{
  "hidden_act": "swiglu",
  "num_attention_heads": 4,
  "num_key_value_heads": 4,
  "rope_fraction": 1.0,
  "attn_scale": 0.177,
  "init_std_qkv": 0.0437,
  "init_std_down": 0.0,
  "lr_mult_o": 0.855,
  "beta1": 0.95,
  "beta2": 0.95,
  "lr_head": 0.00879,
  "batch_tokens": 65536,
  "train_tokens": 238700000,
  "max_steps": 3643
}
Below are experts of layer 2 (counted from 0) of a mixture-of-experts language model. Rows are named router (the router's row for the expert) and show model dimensions 0-95. Each number is 50 + 12 x the weight over its row's rms, rounded and kept within 0 to 99.
After each expert's rows: a language model's description of what the expert responds to. This comes from a sample of Wikipedia text that the model never trained on.

# expert 19
router:39 38 38 40 42 53 45 33 50 62 44 69 60 60 37 63 38 55 52 58 31 29 52 48 63 66 62 35 49 50 49 64 47 47 68 59 33 31 33 47 43 43 53 43 41 45 49 66 48 46 71 59 47 44 24 31 61 30 50 63 49 57 50 52 64 56 24 48 32 48 67 69 72 46 60 48 61 57 55 51 41 58 55 49 55 16 42 69 36 62 56 59 32 49 57 69
Description: Initial consonant pieces. Word-initial consonants or clusters starting a split word, such as tr-ouble, Br-ennan, bl-anks, R-aleigh.

# expert 23
router:48 36 66 31 59 51 31 28 63 66 54 60 53 45 35 47 50 41 50 62 61 75 55 43 68 36 53 44 50 59 46 75 68 30 62 40 60 42 56 54 42 41 66 56 42 66 34 59 61 70 48 50 49 55 57 35 40 32 28 43 41 55 49 39 52 51 55 47 31 64 70 45 42 43 49 50 51 49 56 41 50 55 60 45 56 28 24 59 39 43 24 58 55 80 57 45
Description: Initial h and t. Word-initial or mid-word h, t, K and numerals, such as rh-izosphaer, sp-h-incter, Man-h-attan, t-urbocharged, K-wara.

# expert 5
router:54 49 33 42 58 45 48 60 47 40 39 41 40 48 57 56 72 66 37 53 55 48 65 29 47 71 50 67 40 78 39 44 66 29 35 54 53 44 49 54 48 48 49 41 58 43 64 49 43 57 54 64 40 53 76 55 54 59 68 53 35 71 47 43 40 54 53 45 46 57 40 18 34 56 62 56 39 54 73 51 51 26 67 48 30 58 24 53 40 56 58 58 65 58 63 26
Description: Name-ending syllables. Final or middle syllables of words and names, such as -her in weather, -ley, -ham, -al, -ara, -field.

# expert 18
router:32 53 63 45 39 40 59 61 43 55 55 43 42 42 47 46 70 63 42 49 60 49 67 44 80 45 71 50 35 57 36 49 35 52 62 63 61 54 70 41 66 50 48 44 65 44 68 20 35 45 33 61 55 53 45 41 53 83 86 62 46 49 50 45 51 47 44 54 47 46 43 54 30 33 48 50 46 69 49 57 30 30 41 37 56 39 50 61 59 59 30 49 56 57 60 45
Description: Adjectives and word completions. Descriptive words such as main, former, new, high, French, and completing pieces like eral in funeral, ain in rainforest.

# expert 2
router:29 38 42 54 29 44 36 55 56 49 51 47 45 62 58 46 52 58 54 71 56 41 60 44 71 52 57 29 66 51 63 59 49 46 59 46 35 47 49 45 54 43 41 44 44 50 55 56 82 70 55 70 64 48 56 64 40 25 61 58 50 48 42 52 64 37 24 39 54 22 49 60 57 52 60 42 67 34 26 39 39 42 50 86 49 54 49 48 34 52 34 42 48 49 65 38
Description: Articles and pronouns. Sentence-level function words opening noun phrases or clauses, such as the, a, an, his, it, this, no, each.

# expert 10
router:31 27 67 33 39 48 61 52 58 59 43 50 36 52 62 51 62 28 51 64 45 37 66 53 64 49 55 53 38 56 52 54 51 63 54 71 63 59 51 51 39 63 56 44 61 43 56 60 47 64 52 34 48 39 33 26 82 41 73 58 37 63 26 51 51 57 15 38 48 68 62 62 46 44 61 47 46 64 61 42 55 73 40 49 48 47 54 37 42 61 44 36 33 44 52 49
Description: Dates and months. Month names in dates, plus year digits, day numbers, commas and table pipes around dates, like May 27, November 2020.

# expert 17
router:33 40 39 74 51 58 50 36 75 39 48 36 55 43 45 53 36 37 50 60 52 59 53 45 50 35 42 36 39 52 34 59 61 59 54 26 41 53 63 27 38 45 67 51 62 55 34 57 48 51 52 75 67 58 59 27 65 37 43 44 48 59 47 60 66 40 38 53 80 51 53 46 59 66 59 37 52 28 63 45 46 36 28 52 49 56 69 71 40 56 28 57 65 41 47 46
Description: Lowercase s-pieces. Letter s and short pieces after brackets, slashes or dashes, such as m3/s, (sister, (second round), plus re-, ex-.

# expert 22
router:65 24 67 50 48 54 43 68 47 51 12 47 53 62 39 54 60 52 49 63 53 56 44 41 70 59 52 56 50 59 53 46 62 70 58 44 37 27 54 11 41 42 54 42 60 55 61 34 44 43 54 41 28 63 47 50 59 30 56 62 52 36 53 43 58 46 53 49 45 52 33 69 65 37 54 46 48 67 70 37 52 45 61 54 37 33 62 49 27 69 49 65 46 51 53 56
Description: Punctuation and apostrophes. Sentence-final periods, closing quotes and parentheses, apostrophes in names like O'Neil, and section heading equals signs.

# expert 8
router:50 40 58 42 62 33 57 67 41 43 60 55 39 53 62 50 55 25 43 43 37 51 38 49 50 37 40 53 33 60 39 30 39 62 49 81 22 45 57 48 36 51 71 52 71 62 60 63 35 57 38 31 50 51 38 43 41 63 60 47 44 59 23 58 61 50 58 54 53 49 55 45 42 56 69 59 62 70 48 37 71 50 39 58 50 32 59 45 18 58 65 67 54 51 50 58
Description: Latin and foreign word pieces. Inner pieces of taxonomic names, foreign names and technical words, such as ens in baekdonensis, ex, rec, inc.

# expert 11
router:27 51 46 70 36 61 36 53 50 54 34 48 50 52 53 39 66 19 51 47 33 40 58 67 61 33 76 50 52 43 67 65 40 56 51 68 36 61 42 47 46 58 53 74 59 56 59 67 40 77 47 57 48 38 50 42 59 49 66 42 34 76 53 56 46 73 41 49 44 59 38 39 64 48 28 38 33 51 35 48 51 35 33 40 44 46 54 54 56 61 51 43 32 65 54 47
Description: Prepositions after verbs. Prepositions and auxiliaries right after a verb or noun in running prose, such as due to, died from, led to, was.